python train.py --hidden_size=768 --d_expert=192 --num_key_value_heads=4 --attn_scale=0.125 --init_std_down=0.0 --warmup_steps=200 --doc_mask=true
Below are experts of layer 3 (counted from 0) of a mixture-of-experts language model. Rows are named router (the router's row for the expert), gate (a neuron's input weights, with its number), up (a neuron's input weights, with its number) and show model dimensions 480-575. Each number is 128 + 24 x the weight over its row's rms, rounded and kept within 0 to 255. Numbers have three digits each.
Before each expert's rows: "mostly gets" lists some tokens that are sent to it at least half of the time. This comes from a sample of Wikipedia text that the model never trained on.

# expert 0
mostly gets: "---|---|---|---|", "|---|---|---|", " two", " Finland", " own", " first"
router:088160118146170093133152122125107095102144153118143143163139124135116172136073117138096136088140123132156085120135179130090126115131172117174150104106133120132124148167096132147126133122133185121127120157159151062130125158168117147113085139104151098151145103152111135149098122115140157142
gate0:145122113115115149126126148156135113147105143140154129124152140088132084155145143155140113139107108150106135164134162132157126147130183072140105109111128112112131141115150127141121119133141104132175115149111119116119162087118103143127180142117140104172058138102095153120168122137197124109
up0:117133095162140131170142146119121103106136102063100174109133112112112099123130140105121105105087120109117151095118118083124132130110162142184056117119150119100114143120144132107094116086136088072118119154086107119128143145134160139114127127121151107152101163110104158109132127132148097141
gate1:159137115163124111116139121107140113111170156189103127129112141117150098123120113099144132159142102154151130149115101155117119127113140138101148089133188119140121116171132122096137121119100173116160132141093161163176117130148132154080132157147114140133124117122142123107099195126085162111
up1:149191112155087096134168105105127134151118129134071107105125111106194142155093094101174132092149133134127165117153168158138135141111160136121173114137162139147120108125140134106104142121097137142145145133120141122155129168129148141127112143148133143107073147178137092114108121109115151092

# expert 12
mostly gets: " one", " three", "---|---|---|---|", " 1", " One", " two"
router:175137148157076107086125104136099139115129148148131140156081153106063111147083117118080114118137120156134119142119136137117091143128151187134113099124140065153136150124119176124093146130114146122114129134117168102129119095117132156108136128113126101127088140124110147149101131104131137132
gate0:136156112135154094107121127093111122134087117148121159120126154130132122135094148100156122105119169093137116169078139123144132179146090114112162113115132101119123095118123108102142061125117162149078132127136154101114138143110133122135108122110122135116159129146123078123123142144146127129
up0:138167133099124108132124110129118185138128121157098120106082125140177072116111157115145122104131122129120128132157103112138099150145078160136099140098112143112144120107117156132129121138126154147175123110102130155126150158132127103140123114157094127162145139129161102123122139106121135140
gate1:108163161115131130130087126115126138125148120132128148164100137107112128107118116146109134129129191140095110147136115146102165159105144130118142132113101102120112144137130096148109152158149165132153159145147121156184115135136107146091098117090110105120093159121112115118135133134138124112
up1:113144137108162142103128136077126128155142166138132151132119133134147122079137157120131128123145205177114102153120107108119166110149122112133124125103101124083106149106133099172162154144132161102115146118139135131165111159148101156105129146119127108105105154122117152119120153123116146138

# expert 15
mostly gets: ")", "),", "\",", "\"", ");", ","
router:131135133147144140113122167155137125149118115158156134149168164137128143112131133087105130125118155137152108125114153136130133117125095143113134124077129158143162154112119108098147125132199161111114118161168154107108138146151106088119082111117144126142166192148114109125141161112110159103
gate0:116144146090152158094107133139185121150163112140146115129135105111120130123096136169075115131081115112154120146111144128139194116141141135143093123145117105154197166129134145096125152133097153091109117157134142130114142097125125117103109116138122089157148148126141115138164141085115111152
up0:120133113176126161173173154156121147183155152100079122095135093105119156123124108140135140126118124123129136114122127128092137116123140129135111228133154126106125180096145119124095087127137178129104182120110124145136136126138171146140107147152128093168131131125117135118106105158143107095
gate1:118147149167155118162145143170122170150122131153127092139150138122158147158113138092109146152108101150161174117126124143103109096120164117159167158126109129143127122056148128163111147134088119121165155114121104138076151111140118109130147146119115139127114123112104147122106116108139133112
up1:147122116084105151095124116085152128117154132131106160114118144129110118094140137164112087132167167136098107161097124123160141152116063128128097127134099138140146124163113144070155106122173136122106089125132130132144105129116177166124140112127143118160152149146122128156113151112115107166

# expert 3
mostly gets: " Championships", " tournament", " medal", " Turnout", " Primary", " matches"
router:156127125131114120156112092128115153128095134151133127132143140167089082143150101147131148142107123129114149141132116176146120139150105151145099102133087165096158139127161081106160140156110110118155178102143078091114118069130143135138172073137121106162090138139114133122146114117132124134
gate0:085127137150137152115077128087112135103136139114107127077119142119152112102167121114142147101121084161139145110109165123135129154082108116122109095097117188102121115097158125116115119140120134110137159145115126117103118099167123095126120146134109141144158119138147135130157143122133156155
up0:206111101151115099089139116139115150154136110131118147177126127133128141118103151126113134148143119134128120142182104095098131116107123112142126105131164086111161134151107149133136146107123136135134147103109090131150143133107150148114174123104138114104088148127085106117121112102116087125
gate1:141119125145118163139124149124166168125147128107130105122111151144114128106144088137137133116125119157134152122116175110119097147144128186137099073129110079148151123103180109114110145149093149089155123137163113103145133142112112160129155117097127086162149178151140128125136148126140066133
up1:084126110138136131126124096140129092158125132149124154146112079130140102145164163136122130128090138126146147116169128152157144113097099117131149161148152132128104126146117180146118115080127105155121125113096153125108134073148145123126110160114143138125156116075157155119115123126102121134

# expert 9
mostly gets: " 17", " 19", " 23", " 24", " 16", " 13"
router:130125141112095106142122144116147087133140093153105152116087117115143141147161098135137102134093135147135113145147134119132123149126125167129123146126118118148112108132162085137113122135145096131122094121100175154164136135168120137127118096191125153075160123106136185103114115126142086117
gate0:096103142157121126118121126140150129145161098134098120123156100115200154158147141113155116116107124147136108144105131136130156137137089133126116177102144103127146110128110127134101119111148126124106094139151131134124127152137141147159078127165139115094081094117124140107114107113133132117
up0:145153129105128121166135140119099145107114168120150148132102143128082099092137115142113131158149127120126171124147114113129107125125164111150146091154113147122107134149144133105167159146112123133156152111117135121144129079111107106114177118098118144149186132131131112157130133142115100129
gate1:127099149138158117138096097138104149097131143142154131155130143165140075154095146086103078137112157094124073085154132134133134161112146116140142097161085149125163132142119124126094128132113123073130162096150109115097123096141159140149189105124126152160091119103138144155124150111114088140
up1:124121081113105096089126150094161120137148150123131121112136126090152175121108072152150163089159089154135127158105115155117104133116117101115132157112169124108143069137095150134123130147124097161140088138120146144114118150125133116132076139124109117074102142141129126112121123142134131134

# expert 24
mostly gets: "|---|---|", " Primary", " appearances", " promoted", " Succeed", " bronze"
router:187113110138118122220148086137135136133117098136132128152128130134142127116080117090157126109142153143125129103181131136120141141169082131121096112126104118097168126150153106149126139125120120104137134126093126110118115149149123153134098087141120111151117172133063126096148125159147111117
gate0:138112125119142142157104111129101083127122114153106126144102120115123123108107156115116154114095125128108141134088092130088129147110118139117136125113140120113124107123168143132113137129160122100126138136119072130168129156119123191175125118088131141141082168151114122128147171141154115130
up0:167133102147106141128143107108123179163136093101144136101114145136118143152118124124100153139110147149171126157142126124122126112147131146115126154154102111168171116096097113139161152144110121122113171123137125098104155117144134051134139136126167110112110151127105138117123138157151128120
gate1:110140191095160142162122140156124134126142117145146134120101128125112142120096149120154158129130120143132122140156123148090143160140154109179088100171082136144111083115122054139150140096127122151137113109126112150122094092140089164100114130082121141099152114100100151113127100143134101148
up1:104126172113081140123132148131153094093119133124149142112102111135097171120068151101081148100091113137105128127125133120130123125113106123155112115131068163116128133115140134158151108122101138132097137149148117127137135142140121117138125132103098126150131081117155172175145072137104133155

# expert 14
mostly gets: "hylum", " —", "†", "hen", " Loss", " Since"
router:096141105163124105084135135122147167126134162089133094097114155130150127142162170141167112096160114163150164135108095120117117112156139097097107162118101171134140145103135160147118137114129151160115089165151136131117131096120118145136081115148145115071188169136112111164109151104089116148
gate0:125107151122135157140114160095098158109112171127065143156118142142144148135147088143119104101140107150133144159107138095168118145136116186119123114073122157119137124129088133126135143074151121113128156112126112105103115091157124111135142110171141104139141144164164145148136131095132162143
up0:126136169150131127115161143086111141152176087055165130154136090184112115149102091160132160150142112109081138109130141080094159114151121137085166143122158120120165145102120124122156122134126152126127142112126093133101155130118153063118101107105135162128094104134114132170143096139121120126
gate1:137084133130133121163142110117154147155141143143165140124130162157155141133153106130131165142098135135101131134098122121147153187087116120136127178127088103090115125132142115093145141109129063101162107126056122197116122120117147117123176131059116141134095115120136117138152114114121107091
up1:140127127139134107106103116130140138152112091146060112092116086150127152093104129127138112091129122171168135113131148083109160058100092139118156101126141136135156105125138114147138122172102183141107155159167116063127135095105131153122068149147100114120148086169138153113119122093149146176

# expert 39
mostly gets: " some", " various", "ick", " actress", " Han", "ness"
router:115154130111174143124144163123097130125158138120127133133126159105119141123086161094126139119119113153137141120123162120116118141137124121133118138103132150105145172115117141091122152099143154134108107132137147068098142147111112105125100163133090131135182159101102079132090166073086178124
gate15:128106128155117155134147083106117141120132182149141102136104119102148162141142109129150118104154101107110198113068131126160126059125132143116128071132133153115119167126098118140162141092104150128091120172108146075132115145113120166111120152118117209119147132158121153115127131091140149141
up15:083158123108083126165129113091137111159142152147148141154132174093134123138077104127130160126119130140163118137170116143133179122083135137144122097103079176113105125118166158097117092133141098141181146150165094137153112073141095132090151139106147115138102127135134103161145081147118082095
gate16:096092117122121104168135162154133156121135136094129131114145153105133096117108179161072156085107073137094101153123124146152127108109170175149108175177131084135165114150166107101139118164183093125125148152133093120143151114101114124149143084112100089144087173155124131186122162095146122127
up16:106129132120111146138140159094132109149164129202140107130115101098138167131143143159102132108110141104170151140117153149151158106121148150158097153100122104100131158113159120117137120164123155142087130157143126176157148104148132141187141128109099163108117102120122171134140151102135155096

# expert 5
mostly gets: "ic", "Scientific", " 2–1", "K", " RUS", " CHN"
router:092147127169173099094142194143104122145159163136149130120118138121088145121088155141101108120145146156160146099147132111076132122147148126123149148124123109148121155079128139115099152146137138121103116152138125097114141169109130111133088159116128093118175161102090114164129114098114105116
gate0:100173167149165143055156112135151144121171116107118125126154155128107154165125105116124144151091184142115107133104170150133142123168125141162127163176141162119124132099158142137097096127111142114156114147103119136104099164118106133126138128117119159134093124107133116141160137151148119114
up0:139129124133191098131118093089154173089200118104082134122115099128151131183131140090133102148123125113128117126113145151125139123127097174163166148159118149140106141130094133097132102113138135106164104155113128149118103128097151126133129130125125166125125050108105106146083118133107134124
gate1:127171144132182136062135145142121159121109098139113195154138109154107114108186158147137129162139122114130114128155127116099086202125110118166125119123123150115113137114132145087083170156152137130147179118130131105102118110101102093138143148135159149094157128144151136130161152146118137115
up1:163126147116086155146109140121110105113115096098112095127109117159164124149163127085141142124132140111130123135112089160106134098118101123157116141152152098125142108115123098110187148121073132132130119097156139100103143196146126106144148106081085141136085139148115131112110111104149158132

# expert 16
mostly gets: " public", " $", " Public", "if", " same", " RC"
router:103083126150161125159151143125076107142139163118132108169130129100110148183102178100062079101124138152169122146163170084134096106153133110127126112132089132152145143137128171128080152106130138113152131133131145075128134170092105116092076135097131108156151133088107097157116154109086132122
gate0:125103120105064146127125134132141118079150111155099107124128183142099115142095125139129111135122122121152137172093137120144125129142126144130134134137080167136138092172157136117119115112093128136141146160135127118140119153138094131125152145138171167117113104126118138129148125107118123119
up0:077136106125135147158106128158135114114145152127132121151139157144103080117108131156097142125134104130151162164142137137150124131156172137147131161123115147166104139125158136146113108104120148161135150118153135105123161166096121111134131139144149137141119144125157104120179152117123099118
gate1:139074135120158136092163150102132138115115141089118126098139122173078151143090150159145102130137144117117121109116116105150122099088097140145144133164094149136124117130107148095132148144157112086141097173147122149131095155152134063129105116138119117088143114140174163114098170180115134106
up1:180133109175108158129083146119142083135090149125120165132122160092108066094129113112096140100121143127110138115149121116075143197184152131131110134120114112131118115133147126154120131105146138112146142111121121110117124118152115164137119100125127085146136124111101128169134107109084140110

# expert 21
mostly gets: " kW", " Primary", " RC", " Swing", " Apps", " Sib"
router:145122135141136134176153098152153091127118139091127110146152120122102101133130109128129115143149109135135185131132122129147127104127123168150124122127041152120143137156153090161106172131090164122134142131175122107157145082132153133137141110106107105160127171181093116152147172160132127123
gate0:118152146108103110136093116121084149131139138162163127142147110123081124141087145170141128122141126141117156147135171127156166096108142103145103153157115137140102139186148148131121104121134107140122123115129176137071143119124133113106173128111106104129100113133143104164092116090140151131
up0:118117133135135127141139189187142125134129116127126175113077169092166135071116121129126156123108133148108112117093104130096097164155095160099115072131143105107183124086105088162132123127128147132133157138138120116172115115150137099137096134121160156116121160086098126132114125168109062123
gate1:172152149158092138121142109139086144146107110112103127184140121115127146132123121094135155112144106107141117152110113123094124096132113156127132107114139164119109153118133076120147164127131122081177127100079109129152096178130146131158147130141112167094093103143122132110122121146128114124
up1:149143095131117131128139158144082143158114128149134118153122119115147136142178125114149161128120071070115150148091125126111143123120080166124134169144128141141127143123137127109081141125129112116146095119106145158109143136122149117163119125103142223107101095146097097096140110163155160133

# expert 29
mostly gets: " 48", " 6,", " 36", " 47", " 7,", " 15,"
router:111155147142123156145133155139080114101142151125152134097115120141110153112118161136067141125078156118133132106164152100115126168164141113135134147151179080135131172142148172119081158087107145133129150135111136125080160141144146113118134133119127128131166122156096115120103129102115101148
gate0:158094182103134111125057117122159166079086094109186129150155087135124122135163099140126102124116086138129111115185153171172139158138122130118154136134120173138126119141131133083097129122106087130131136113106137133157128099150119150134121149137098103168107108112117167169149127104094124146
up0:112145117147133126088098141053096146143146088167124111127124100116147148114135129113132168128147135140077115086160153084127155083125142083130111145128050129100099117149089080134136131127132100137099100158161129093127120165120132131118151123121158136119124142118165112074142116138131115148
gate1:115135125080131140136141107153158147128143150146106150138113114127110156147153128134144164134164124169137125163116075111115125139122125131135165143145155112081153163123115133107132174136135121121194103155081140128125119065191189152133154120124117135136121113083157179157124153159127117109
up1:095115170141101158147141086164127152128146129128158137138135123130106115108116166101125104116165118147131107141128104148121087162132150144128133168107146115105139137147139150085101169152137135106167086118104141159114177103149171138138099089127142114152170110116129164151109122168104131112